Below are experts of layer 4 (counted from 0) of a mixture-of-experts language model. Rows are named router (the router's row for the expert), gate (a neuron's input weights, with its number), up (a neuron's input weights, with its number) and show model dimensions 64-127. Each number is 128 + 32 x the weight over its row's rms, rounded and kept within 0 to 255. Numbers have three digits each.
After each expert's rows: a language model's description of what the expert responds to. This comes from a sample of Wikipedia text that the model never trained on.

# expert 21
router:113149090129076199133121106114117129163127079103127113168121157128078138126106143102057177049116102193143159100085127133155143125106116137167144106092097067114115101137157158191148129139175103
gate0:123112106179101090125067114117113179164165139146123109154055113151060158132135123115114111081076086147097176150148159141169044147128058108074121106124184121085141097102148157088100141129126049
up0:133102161140149108143096133111109167202127081113102145120143152135169124145097120170113159168129101132167126117132216118081120106135158153103101089078129130123114080095162132087146109127077179
gate1:083161133190127179142158126206096145091115104180114111172182168130110083179138070112115097123128105126131138149141056156189134139179132126127106118127079089103086153195165056166135097138031150
up1:091111146135120157101077090146055132098100125162089143217101102187082140177109076112086106139140129162133119094160115125126175111143093097127107121128081154099139085043096087116152072207079129
gate2:175123126139096139182173104152155149187100200082126195169097107123105182118109080138046139075103135191082086182130112165118122159133119117146094122105167083119132123136111101166139127100142146
up2:129139139066158150113159098123116080080146066139125094175149092205159069091141152079174107142131160128156155070122128133102168058127128105103173150140088191118105105148152152119075131188160144
gate3:103118078123114151175106092137054130134108162105140073125151126110155168122075098166130140120064135107127154143171119136116084091168099122166132165114186106170122094117143151173126121116077056
up3:122084091146145165125097102127148136125143156141156219157135115159130096125150161143080109135121184145150171172148130149137067059119104160200131051150148128137132173115100189130175123129072055
gate4:143111071134138149101087114088122154139186083149153123133146127099078122147134176124144137086068146048047129082126094110103099093085139171075107094131157175139139142155134129145133116081104169
up4:118111200086097087175120102099172151102149162142132156126109166079145092099166160110121117145136170158174145145138157161164156148132153109105152097100121083120146121129130201123091083174136134
It responds to: Infobox field values

# expert 53
router:109117102129136160167135165149062166142103122165076124099095166162119144152093123199094150082116178120108133098146120159090098135161133147112152176143139090126164173080146088102166129082156149
gate0:177053143103112116134110141078146164099150153100089136099120200111139092129146106119111064088128110141194123038140110155133111152171109116118165182094102193178133120113090149138103148171153148
up0:139150129149131140106107107211120119118083125149111140074105124144102118089176111087140168120170103121109182151092164080154143066101093145100076114091152104081154072133134149117117117115106094
gate1:126171106047080186172131100166141174173087088114131147161142065156125134167110183118140192113077115130124151160115080168067136142169118091117177148180179119150154101143127125112165154129151171
up1:078102123147158154168100157049112087133124051117109148171183135089109079094161188176141096117133129119101159134101155103134105074103167147164083085062094137110066128092081111185165108191138137
gate2:105177153133112150191192128186113128123119089067111197147136182166100076149114103094169147133078112130144126124153099151183048142161088134096161144206178148126094123073142123119110169105123079
up2:120133122156115142130101108207086141149150163126182169090104136122115140106080200121106124123078122099164157165150176152164130161084172108149155120152130131150102149115058080175126104143156090
gate3:202137130162118104163133133123094142208163118093133120093191158114190113087127120198116107079137149142132115157160170170140122130035135100083077177132163111133168110141166155148140137092130155
up3:142072101160153116126102113097086151159183130150104136094164149140148126072156124193120088113108116108096108158138120145125183113073154135058083143149158138128128168115113115166147146107081175
gate4:134179107118139134116140130143077115168126179147114124105085127101123191112184104108103143079120183131100110123143061141130080142160110183139172135120140140124157198121155107096151168122057167
up4:073150086117171148126117169084090056109184158165139146188080147084132166162129124161101120076145151115100119088130109118121116122126088150080119108127145128201092111129105120161128087130152149
It responds to: Noun and verb stems

# expert 27
router:148119062096084139126140146111126125146168151093087097132082159133136102180116139086152199148145131145098141161126120106158146093113169137177142141159150099090110108082155197115131146067096103
gate0:151109136073104134167095155199156138160138171106157154137121150081145140167074132129083130146110183114172155137146141080115156155043135149076157169125119185099113073142118155092050136102111173
up0:090125094148136085173168098100161127102100064160151094136126098119119119114153155186108125185106191100168151125141108121150082145132135157104207171073175087081167155121108194163107174179172067
gate1:136221104135133097112123091159175145149074188118117151097078147083089097118104139097135166202126130121123138097179129127110162230088166126105133177163136127112169112101129185117118084132128137
up1:148159108103133137139134108139182158108123111108146143090045067136118122151129097166100110124121103085149140093117074153126175105143171208136042130062143100123126159154104161161167178166091145
gate2:090053069157142170107181188144097157105136119121115099132137123166163138143137133073148099089138099131154180155134139077079081117116136092110149102133170173108144146135109133087187078121194109
up2:135162114092119146110067153145145164133109075103146085157089100117141114089096191126165130101076158069129137159129149145133172098099100137124110137113180159144183125143129133136094142085127126
gate3:115148138078087136095101152136135178124123085146060131077143135107123134095090092137138139094183132149114107159174122105064062171110164151146125136122083132114141094085166111107168136086106126
up3:149127143132130097058135180142117078127103127087188155125067120109155139114086095140147165140106073114127143121118115149128127124137192092163114101129131099132152093089024155112143158152133152
gate4:119093131166169092112160150149108089160165131127119215168107109137139129167158154123161180120136069077172130135072170130184110108110065132119126101150153123157087188120144168146105109147095082
up4:154104123118118084095123145108086131193177153148152214115105136117178095157108170120117168101160101119164127138042112126070094170061100182159111095160152126082142184100143139176103095137081086
It responds to: Foreign place-name middles

# expert 8
router:153049071130099119076079121167137064124107082115124096116154144132095084089132112129087141077132160133162083171140080145101155133146083168153172172128099108170100125103177096143122054131136118
gate0:118127109131141100116179163089159117155136174147058127135129153118214062163074129124084135117138134088150150157139113137050089108117127173198142136152104150207152166132100085143086083105137145
up0:108150125135185172113054112131088119080099151136165120144138165158067170140133103110164107133104067130122137096142109119167159163133159064092062097117120140037118126135164165093208197130130081
gate1:141143105151228136151113050105160118115175152131137185097141178165106120061113098124075109086089134097101125144145092169145163116125148176125116131102104127116155152191157132170093097108141125
up1:085111173082131118124148129081127099164132080117144111114125076139159175114108164094136102134168083136073163094111137113095147125126087119118065072116146109146077110093186163137122110171145145
gate2:069117159168106134123125123098139082134178083153189076138127148148104106128162177109115106116051149065131088179156091117166121171140126135145153114135116170139222177124123075085127150135115135
up2:197148104109097141139117151131133175113081165078104172121122104105120125127132077160141131133200131168137186075111199148119146113149139134090105139118156104117064068138136196164125128120116110
gate3:103096115145138178132111106153173130099132135120083172095128142136109176104016164163185104104112157103105143185147107124135085137124101108126097139086130105111136131156147108117079051189091145
up3:105122133154131184114119132129128162095132148118058130114189105123064215110071204117159129084136153132071098102157077185136062087099150059114093120097158123111104087149168124127121080163147136
gate4:216093093186211178099165134140113079152105124132139113086129130180113166096132163067109122106101166123099083117180116113090185086118105122127093173100115172144126165160136107135116165170111154
up4:113181084101147101137152119078078187148127144140129158143154175191184133145142200152134120125171097116146099112093152131114107145168167128157090149120134133161083175145173107085122141085135102
It responds to: Acronym and name endings

# expert 42
router:093115109096154139146111139113149069135136138103117140121085152161166129143149168059166161147076160141114129131129146147144126089117159094121135189181118130113179077148142200091122127123097111
gate0:159147122103113146137133148101113092118133083166154145124135141117123124105205125108090178124089165128129036101103111124149130152117123118133102133162129104183150122159138210107200156096102104
up0:188119131102101075132111158153127088118124172123109146122116104093130205114146140086179144145107158139106122117142086154104148133069076155055130155121096149132124124117128151086132112124119135
gate1:093138120140099106135180125087138148100066137167136147102180118109161096151135166097175114134143133083151139120128130049147067159132102123107091133105146182054121058142151137162136168146122155
up1:144095171154064187100144087148119131168168152113074117110134149157080144090122116146108137140138112176113145127147153161133200123124140130185104179177159118191124210138094125095097111133096135
gate2:111099070105131169076097129157105098170184103143125138176165161151066107133137115082116120131130135164113108106137090051078128103185102183136088103128196145091109122139126147126148157077057106
up2:084148176118041152129093151121113131131105104135119118074131074117116085179143115171125118133139175065081108097150132143130061132108157148123095147089100097139113131164062130146111125146096112
gate3:098142151086083135113084131157130132092144099073118129114053095127110123192147133123146118162119173179125191169184133109066173170083103119183107125138118160211176097127166125160116087071070092
up3:121135135200190131140176135110109138151113131161147124154145141120154142135120130127148173100169122108144072105102124163193142097157114125051123126128099133070121172139092079121101165178152152
gate4:140115122126116114153088068235162130158142167127145123125113153144126093136179116135135113171116104134177160148109127141168141138190126179065086149064133107200203116080126153102139124186132181
up4:112115128116131105096143162147115202126140120079104087125134126088173109127121139155101094112105146137105131113128125210095103140129092085136173137091127174105128112122105055075122139162115081
It responds to: Mid-word Latinate fragments

# expert 34
router:150092174143141090136089107142149193130130098089155107129154172144139084141104100068088120127138090183160158116114116141106133141073148136143093083088125058088100135165088118104120112152182141
gate0:068086199072112106171065105114076164181118099114055092113110128143133125153127068161084097154116153099147128116147130182199144110108098134176153149110117062144134121057134094135100121123167092
up0:067136157137127133113140101062168131160140154146087101118107138121149109127100118107103152126143177096191121138091136167147184148097098052150163162136127102111050106106080177161163072137167128
gate1:106156149154082135159183152194089187145086102138087126162115200085109094107157096132124096153113124122104156175130187114118125166132097109126202116094085181131137112121057101057149135186111131
up1:077105160087156110128055090121101130156189177139152136083088123170120146140077123116170148087109088123171106134173153125125101103141139135166071114084122101201134130095105214194139121070112100
gate2:170145159137129129135147164159132153114138158178108107081165061118087052174088156082156105092109094152127081152146129158125108147085165117165089148121104117099139170062153081105065155101121108
up2:133120134086105088120081129113101151186125115123096119092052105123112068128106189132173125143110124116167100087149177156211099106111091131120157123112171066142129139107176116126126143126130099
gate3:173119122089111118153147088086140073100120129127133085126131101141086169131115132077128091198099124138090156138163085128126174143162125151146117111119134122162174111151032144094094121139136136
up3:103154114111154159198128158141160156148115173111167155130113162151167106072123134150099176067141121126185105163126146156147059119115134123124102142119143140094099126109192176165189124078105112
gate4:147086161112165113137150152153132095084103139064153178087113148136071139185130087099078184147182181160094158162100140097093087134158096105126120142069130180070182105120123145093121121138113110
up4:130156172113176121151164180146173077103089099134117162070160128133064134145144112112076166154163155137078182155094117102120124122154093125095136108048166152082195159093116130096118142118093123
It responds to: Credits field prepositions

# expert 44
router:213155053066188167153167118084100114121109130149120099110101162124154085162151097089129125147172160136096116194198167113154097119100112115152106092089127124143104112170095108139157171100156111
gate0:121145144106108174193100087158138113122125149157137115098076107092141116114118125111087133161196133158201114142122181123200132152110092136123155115110185113146170135199178168155129143094181142
up0:116125133144085188149121137104134160084154137110156133073050116124117117184103161076152092128112081137150094150134152142056153113075190182117112130139084130157100102117130163145078157144178150
gate1:113125148100188193137075101142130140146147188109084167101133125121067120205124066098080109123121084112119168171169142145040095137149093120128152144134132139123136129139135086184111146072083169
up1:107173170128095132085191092142142101131135171152103157116203122101126149133107086111092138101165158148167163102127169090114057137117128143121136046104168145121134125080099157102150127173116169
gate2:133121070131108199141069174120115149169081146168058095138082130178130137085178163127116115083145149098156128101084132152153068139114117177143091101138106129152173152104148111163116106141131116
up2:146201100125116126088155089187108128142088052173097179063142083114139155076183171176113167138139120159049093119119131133099137095156080133145144148070127165105096115093131139112174103145127088
gate3:097148153099127114138122122140096031142137072118080156212139139160170111133159147131133126127153118080078182130121092113114090119164118082174110138099090135132132135148105086120129107143148152
up3:063188122149134141124123097178112092137108133147154161192116127161168126099117139149131176110125123116132152102157158151091147105101137105169112132122147123117143108056096127124109119073139153
gate4:091127097131173038175164088088138131139125125172108090164176196128195165153138150146147141161100151131093090153156117164108047119135085174132128085074094109096150104178127072156166069145065134
up4:148096176155120162123138098141086146131132131145167147167150099129101141098146097131086195110165124143111213097134099121142163128117184176111150180100131157148152131079112149074090222194206138
It responds to: Foreign name fragments

# expert 58
router:148186167114124103109157171122178118096107123129116107142174099165119058185146125168121113085109130077142125115092125128143095099075149178096082073147112127154139125103105133158114123116179089
gate0:159134147149078121119151094139131073114156186130131141122133196110104119194153148111062128077107118068072112147115127105098054138169142083126149109157184120114097120148137110146093126154096122
up0:115125141156125139164115117112139166161141167135177113139124095131098173117190150135138110147155177162150061060154077138167137132177109073042138112117140123178129139161105157153140115124112163
gate1:157175107100109090117205094139134105110099106153106127173122143146119118141121165091126171133097138107124128104084069141148096117188084062124117105108148116132129130072103100097168153207174044
up1:168198093084161118137170101162170163125122140139064128162124130110103149148125165105216145132117166086058124136112164048173076143120107100079084147138123105124173096089106125100110109190074174
gate2:112099124168099130116085148127128101073094162102174095149104132128138102130095181128119127134130134115128141139093108152138159012134103106158133097132149181028176192186171097158170157106081088
up2:119143139173114145086089084164166136083103132135187174189116136144032097180142148098110144082134106115136141162141171160134102088153127110147125146134161180134151131130141137147150181138160107
gate3:103194110138116149167174124126083098141138108148180123143135122085123066152106140143204107171057144086152201097078170152109140069123146147116142123159137111114141093130196142162153096087116091
up3:190098117060181161067101131117129144110163108108105162139114148191116177144164097149138149100152109161150095160142080095104144170145136097163100184065114115128079159093104129121105139120139153
gate4:123137129081088196112106065121156124105124105123100120101135107123114083144133124167117119068037144136131146119157171101110124116124152146078091076176115126127131161143064131134147120134124164
up4:121156130122115168157134121131191183145122118166130111166128129089055141106153123141157092135131160132092150103177065111063119135121101140132085112103094074117117118167109147115149107128072136
It responds to: Biography opening punctuation

# expert 29
router:111166120132127111092143152167160110129154133076099099090139135088159102122115111141075095122130131107118130087097123144166137138157113107124095169115156090140096139118062071116112141093151160
gate0:106142137094091142107155025153072074103108129173112161097152068168127110138173153096136163042184111134143085154147174178102140092118117103163086150111131084138098138168111115164092141133133107
up0:135120155078139085100154086166091126124160172163193116119147116167143123131143138156102136042151093102134094151103149233130117087104099101192062151104142081120112161120127143152089135132153104
gate1:090101090178137140127165129124108144212181122112092154154145129136106123199187137160179142130098106126098154138105127103150133083175113101104105136126151094103150086166127133138140086087177131
up1:144130133092140089109088157144149149074102107098168159132126074102148099108083147109127104182173124097133106123108123164137050150123105167108132151080125171172086156142126074086182120073077089
gate2:104048079181160113118096083161102148182162164134106151109130104100158204158128147111152099124083104145165135099114113132128168136150150106147119100074111097189127103080072130124140119111125116
up2:112077117196141113065090118197107073146137144125082123094115129097123187124084165104119097110105144113091148126107142160159157125105141145174103127082131070135172094073107127198192120133135105
gate3:110094109083108104127110135144097077111144143076158189064113145139120132136119100085067206157157090088155038162137091143189187144132097100096135093130153130158142082146098154147070106071129132
up3:111111172057140121151121095133121091134149136140157130096105100125120099157130168122006172185146103067124083160101071108162185103126137091108110081135135135156115106160094171150074102101150115
gate4:140137152127125162208060152151115132148109155149192108172120140169080126181102110081146090123142087141151080123100164113166134153088147126107109110153147102116184121100114111152157108085214132
up4:114088114130138058108202116099165106112134106117061190067151149079114105113111100151137135112104209094115155170152102116057100116190105171152119126078108146135092098120161154103096168156111106
It responds to: Sentence and decimal periods

# expert 30
router:116175119094128082095107180180154075095079137143084106162092099111081128128084138121085116059122122159165127183164107155137121152153147127118170134170055134120084082118172124076180134142109100
gate0:113156115118177160159093104138179135101101130125123099160040138104145149097099150113167137118072138197104117154140091142139117069125129176142113091125070058133150088098171113116131115138146139
up0:167194136130188126134086095107117114115104088126142108120106098091128139164063115116086115130078171130125115156126141173130157086137153165114089117122053112117169149130090097131136143162128191
gate1:171198106128116079142050138156151105100083139133152134074143072075143206116094138078183177095076225143142152158179179117088108098135087128108147119163114116117090117147158140122110088079081117
up1:103143086130112168070187148134103144139129109146168119129137135114076162127079132177157151168178154174158140167165132111150120082138146226160102132125117122093202066118169124119115100088088135
gate2:122129150118178108089142050169161137138167146114079090102150186159140087084094133179141130147092088159122147134189172187078146116159140109162063082158156119118156083107111085093183142112128144
up2:061099080135095158122104188169135122153142158108135132078099174160102195123122135117126111225087143083157175111074143039098088108154077179103176149127143146138141135178107084152067116134156098
gate3:098124148129076103100155083081167154161176170163129105160066159107130135120104092130140101106137077074117155153175183135124172119097128080078226177127123136137129064170119126108098156072085100
up3:106116120135079132130135129144169158144158176190136123114069076071122103136117121111145093111128068090096161138168146124099179098168114126091190112097086183124144169135134089075090146127166101
gate4:161122167155135074121096165171117162085086041172150171127089093074132170163115102128103163098105083169120119203120133124115127138095127101110160152116078077093118108145161173121142143132141166
up4:115085141202178113131102139090126125089123143077154088102078135146155139110083099139173141170157107177111125101113125173149136144083121097132116104128083104120193108124102106107109106137129103
It responds to: Institution and team names

# expert 24
router:144096147067149101142083102090163169091089131144117086133142129176111110114104088098119131156172145187160134137090118156117116174091155150135111086098132146050117158130083114086152173160175162
gate0:147217109126076110187154092133151186172086148168123119141170092135097110142089158131123137133139187133132106138163172172070104090103132134153164136131147066143121177081130122092106133118149073
up0:116143107177187121133123129133151072114129109128172168105129101122151176154093090060163159151148128162102095118135107153213148151122117161123135113122051220143124133121080123112128163138154106
gate1:118164093153108159100090128096056134123113133169127112150194121138094157139136115129117157212133144123136094172149139184094143135093125093151107105131128132104123134157098135142160153088173094
up1:088105104117128093079168108151175151122115133114145140135113123101135097099104117156202037055194123123114139095134147118119103143126120131143131126164112130159149137104120095157131132188080127
gate2:135163163145144081153082090078110104112162180168127127156088089151122145163136127059125139143181166158137112141156130085103139133105134164165150149148134081121194101089159065104156130140111130
up2:097117113124113141133163183137114143122154080066123103083189142129107117102144131207116122105011151105141107070086118112157088153131137157143154124124155144128093128122148163209112146139142094
gate3:022055125185123106173094166118195142134139149060155146091130081089145142163150119141116125179051108087100075175096101122135155143114079159182131139122145179076113095094137137131141152152157051
up3:105162177193126121141056188157169104121170149137199110134182108053109129152154106114115103175094182107157108130142107092126145136098081145112185110159138189068133090118095110146136166136148080
gate4:082099148107115125157136111109131176108136102102161139101125225131139155164130138099152129104138169152185166092115129146166114078194135167135153127103052138122156181138126105172161089119116180
up4:175148158140183140110099071191124130153157123136128108095113102115107081126132119162148113116165115077156083182132149129130110158121087111130141143131166179140078091116139178107135155130133094
It responds to: Prepositions after verbs

# expert 46
router:142113165192116094101104137186161175123117092074169143150124198107098087112159171111076122164058096185179148079099127156139162083124135092087092093095108078116140109157116097171098087124165123
gate0:143094139142124147102102104168042106165144127118167059113175146142118139136101149103121154117142157117175141150178079106101112113171132091068105183148079140138070062112126181151130135157132096
up0:199135160169150094168107090091114134185099135168162136065151066123156168129090142150117110172142149101159150098152078050138110135125132082127110161121168071097098089105180137153124121152153072
gate1:056094109156148134171137132111185118137088155095066168191073121166101115115156156114129131114134150127126131095141156113125153133149124054125162099077110091184086143156085092131144120092177146
up1:163148167120126163132134125118099103118111116118160143079151143130118101185163159093173166109111097060144126176123152177114089112098181114139080119105120150092148106173132117100149143150118117
gate2:097076069132093127160170141157105128092111136184149148155137176084075074121142108143144110074111090121126172099084105138161078133063150136148147116066108092170152150134182133078149097099135077
up2:185160145121184161122162074091117080120140132092140125108137087198156103157130180167148154123139125116162155108189128164131204107118199148137094064101099198115182126150135143139160142153204118
gate3:120064129161158101095156140099064177069158157149167173121163158128100124137171178129170102106123132076068194073137096192155068122163116136181106118143125096100127132163095114118164142107152188
up3:156142110086137165135160075131163150123056124150097112070101118076134121149142143147152185146183107097174108169159131201113172120072137079090175135077122166155166100112111118131099155151131097
gate4:103113129102106158162151128116119148127147132140132075125145131147156143136072144047083094172101141163142057145149122135146143115190152159132149112181166120144108094147165089130186180123072211
up4:129122111176132125111087134147080089134085144133152144152115163134180178075141103255169108104131126112125133167097130124095115124128089145177122160079074162136107089113151153171101086185125076
It responds to: Infobox field colons

# expert 1
router:113113150156136131130100159109171176075107116135173090072109110130132112136167121136121120091179075080143152059160108065165116106122089135092145122087181136117104127189155189131157114072139169
gate0:077077120187159110147128149186085095094131108100152119091118101119129156149164078089080144096123119123131106122094196148123130138129065111138139135087113088108101098128149086076118136143153125
up0:116193151146143120102118107156103136161151128097138111114086177161139178163051137140181170101196159132085155144126106086121164155130172138111097123195120167156156087173078183161098113100102153
gate1:105082142125113120144138123116087117149157098106158138202120098141137080133161112059141139095113127061103180094120117150099121017135090067107131124099125123132154133148123114186126181096100114
up1:121043126094109112124113104131133118154142110164165160191102093082157046119116145077139103082125146053085201105118112186136126054089097078100106150157145120135170150150139128147139154126115099
gate2:112133114149154182132112121136106131174079103079178160155095147099103108131124129188122186078119101097151106131117124128175141185177114095157120178198132095163129133087115164157111130112115206
up2:119125180107099126077115103140051176185109127126167118184125131140115161077066112119146168143163179074175149089144109108140148145146125126094118187175156124099091172101140120086109136119078136
gate3:160100121065164123081123082157118098152120099110146162166133122122074142134200184153090092094179179153088113089154055120107133127076138185083085121128091166133100127129119097147189118112159135
up3:117172176169145127147175171142107144137134105158113112140152174083157127172115100114113177150179144111140111120097163113116113136124119127086130174132181059116133123094215147120088139166103119
gate4:100107130128114099119183154144152137139136119086140163129136179140119165161164131102110098074134137026143137112179170129102074172151079107097151094184127103111178144205141140087128088124142073
up4:048131153145124174162149125127159149146140112111182147136160116111130155203158158109125074074062108055094102103113139136133074110150129145095144135171099112100134139130140147140127104135170048
It responds to: Infobox numeric punctuation

# expert 2
router:178156122071150132140127158189093125130101140160114101105066128142135089133207114133104101066145072119179110179115179151144125106081082175154147136136128139135149150132170081119200147087131124
gate0:131098142048111093131131072139152134148152190146162116113087129174153128052166117132148119179147121116176090060125124105118165113136124140139114139114101194124160165157158138119113127158142136
up0:125165045108113091070145120094169187145180155130091152231100153104122092147112139129156101086124135122071181145171125113144160128179163154141135104146191127136089112104139155083124086116173141
gate1:185083106163176121143123134097103088164140178117139115163147099145101090156108137139159102071105063134090147118110142143101134103098115157159164109153161092093165089094077115126110137084114133
up1:144134113146154066168141110106115165255160111154097099134123124135112115132132164105106068101115128159123097123142168146081138096145147123164102113151156116096126102149078143095145143131130147
gate2:116103101124096111113110121145209071149126119107173099143139148108148095133135108142165097085152107114127141076171155094123170113143086095124131128173104138134176115188103172146162194130152114
up2:088075091101112059143137201189095076149176107143166064168190093128128075123174080152132121108125107110122163087175147110154172091149082094133166094159124113123124097092139111165131158146124074
gate3:175134110114090132127118111155125142131203122160114152128058202055158132162070119148169146133149095138120062141120184105126151152148139115199124115141124149099121114115154092104114114120125135
up3:105112127142176110079125155133159139097125111111137117139155063184090121135148125107090073118080129068130236088160086105138136094107131157102149156107157123120077103131096144116136145129165101
gate4:067099101135157100077107148167124112102161103065178132183113078105117123116091114180141068135131082141140124154128135144160123117106117174112143081091160082180163104067128131132189155074126152
up4:127116126193076108088140120157124117102059104113070128062124113092139135146128139196092088123057199119157165177134149102077143118130116099148111173140173130156129158141122103121145102142166082
It responds to: US place suffixes

# expert 14
router:114173065092120153127143111120146091120145129099102098132135180154137135125102179082153145116088159118144114141161047129065120093071175091149116177160153097065123096140160145155141137107092106
gate0:146163113171114200124150117147120116192145178122159131126141110146181066015078152069188090164108128143137158110146138148145159195090090110123117085111109096121116152174173164075133131071114133
up0:126094121156111117103103120059052117109151168125080109050142118100035100114131112143112114098088118059153142148124153111140154132110121184155117112118082081086134141052175107096121118145095142
gate1:142100157161121131116114120095153120149105182134114150105135149153169080124097084119164176118116106152157081123104074070176184108140121085169087106180199115108137139131100169136158126097105169
up1:085124117172135070130146101158123104140094099157115106158192149120122140132108115118108122102106114083144113064119089098135119090108076051096133177145166091119112097083069155136164156100132127
gate2:155118165135086099178094126104133116099040140084143115167188119101142158134142137156168156138150119149084073072140090160052098177136183131096078115173104144148165123110150151124080130111148132
up2:037124203124141139081112104161159105113100059125163096103136133140133198157124111115149113134148136116146180138171149134232093071161094144087196094119118049123115132149140156143152104124173084
gate3:108121109116084128122115131137109113135159175173099168099096144151172187138131109093113124121133088086198171186064159131091058136132109100144122096156154159182122117118112116106158147128079139
up3:091131154133151121115068142103153146124138149087133134139139083118106084109110125204138176119115134144106094097140109155199164132185058100102091184071110042105175114132151138129083112102126155
gate4:114124098143139118172163118104112079082072118172148100127154117148089081109140178082113130138099150074082143124108105133150084156159091118136132169100157132095148092108147148166118168092101124
up4:147096107096069115174153172086133096101117172107111144179166092177054143158165122148151117160068140115120163120103151139105143138097129077109081142108083107129153074150175169097153112113167117
It responds to: Mid-word vowel syllables

# expert 60
router:071145082106172144141113168153154084093149163134146107074138061164081115143109140125139143072189057083133127117096135113154190175092065078152114163144145167118120107152107172128155156079107110
gate0:213129116078121108114131188166141099083099117118124229102138101162150106115173114136101153088112085137110116133073176116147150132114129138185154127116132132119161145083140143177158120135164143
up0:057146160141131115150158101082171162164099185166094082174196156066106178175086159130128152112117142104134116111161125124095128114159140149073124103132109046132099108168158156097146132184134128
gate1:169087164104115110099087121093120128065164129116185121165050137079142108143119075117179173147111107187148144152085093160144145142080156064097153115147160099113090098125094129194194108098143145
up1:160134161110153099103193140148127140030139162139118141133120122095143101156137108072170198105102131144124164132108157172150150178066133026076130142113140125110075116109097132158183130116199168
gate2:098141129074111175116107169171080088164128144144115143127135165096112134144157142148161134140120111075098098086053117102129124129138092086177098124159116121189198088149137144136188095140062129
up2:059113142101090104164138143128120093100098141137121176060119154124108138189141135138119122085148124115112146113135143185147088171187132144200111179204146109108139123112133165175181083080092095
gate3:080038159129121154120100169117109154169174136111173156149159136117102112150126148120114145067120068082064112107135075130135111154104180130150110144151149204104123089113167105149154121118116067
up3:135120171056153182095137073148096098098066087070151176167101167187113108102170142155076141125113129065097063106110137121162156108093170114109101045100158140081094114087111118129131126119118166
gate4:112180049114135173140129114144113167155132093072149097056142119125105108126094086163111180074127092078101150135130108094106087112098168132093116122143102074137156084155144092104122103121143106
up4:152103200121135056131129124097184143146088084094120164155109139088211081142119147126113119184152112124150166135117154163141132140122152151123129145053165119098147148143128118135133172138151187
It responds to: Numbers in tables

# expert 5
router:119201161098133107123122137116081121085162156117108065099154163165141117084116115166100096152145215106141154110064127149118129151150143118116080105110116086100043118094127142107138169117165129
gate0:195180091127101147145107077160139093154079136148162147088055124082120072204124123127113164131102104146152109088128114112158186114167140172122121159146082107181119135177145127135214116149103135
up0:156119171132112127143139085143072155122088134186128122103115167142128143113128104102126126152146108157206142031095172117195142110072134123131092127111119103112114103132079152155174173093128171
gate1:097072136150116141153114097114133154126145144105126119138146137111076143133095144153110167145135093164134040129164077142164117093088093109149125158120162119154144117147130115109155132173164090
up1:122141091166137132143097130122133119065079137074177106158161124119143153042110131103107127091110127119146116122085094095143052094129130166147103094150144135168169114094153123158161128143189079
gate2:162117109164108132119154109128140097145158150141138215157163118081161164087127116142116143142070174122143095138181153151086111091143134102189153169108098173169129123147131184163160135195149106
up2:074159098167126082192139117108129109109187181141144123075129128142119154123146117141143109142165162086111175095137105110098164109143057169134127096133124095159167070163106196135127140124127127
gate3:091145140133082108195092088083109164164096146154130138116076123076094154132146133171109141176087155129168143154104189111116120135100056196161136099098171109100188175098115143143131090145101140
up3:096119121106149119118129101095171159115151151108146160090139161154180110111191145104106085146105097143133092140148146121184125050117105115107162138118142133116044138143218186097188109103109180
gate4:169085139153106153147158099106140110152114167157140146159168130155125116156142088110158121147039100134085151091160170138145143143107131136122105124080115134054132186174124115134121142110149092
up4:108096129130124182204112154168066080157148159104052146158137154121095134155169142117115135094040089172175140165080104156101143066108118136113177158118122128153130070110128121113137162124182169
It responds to: Name starts in tables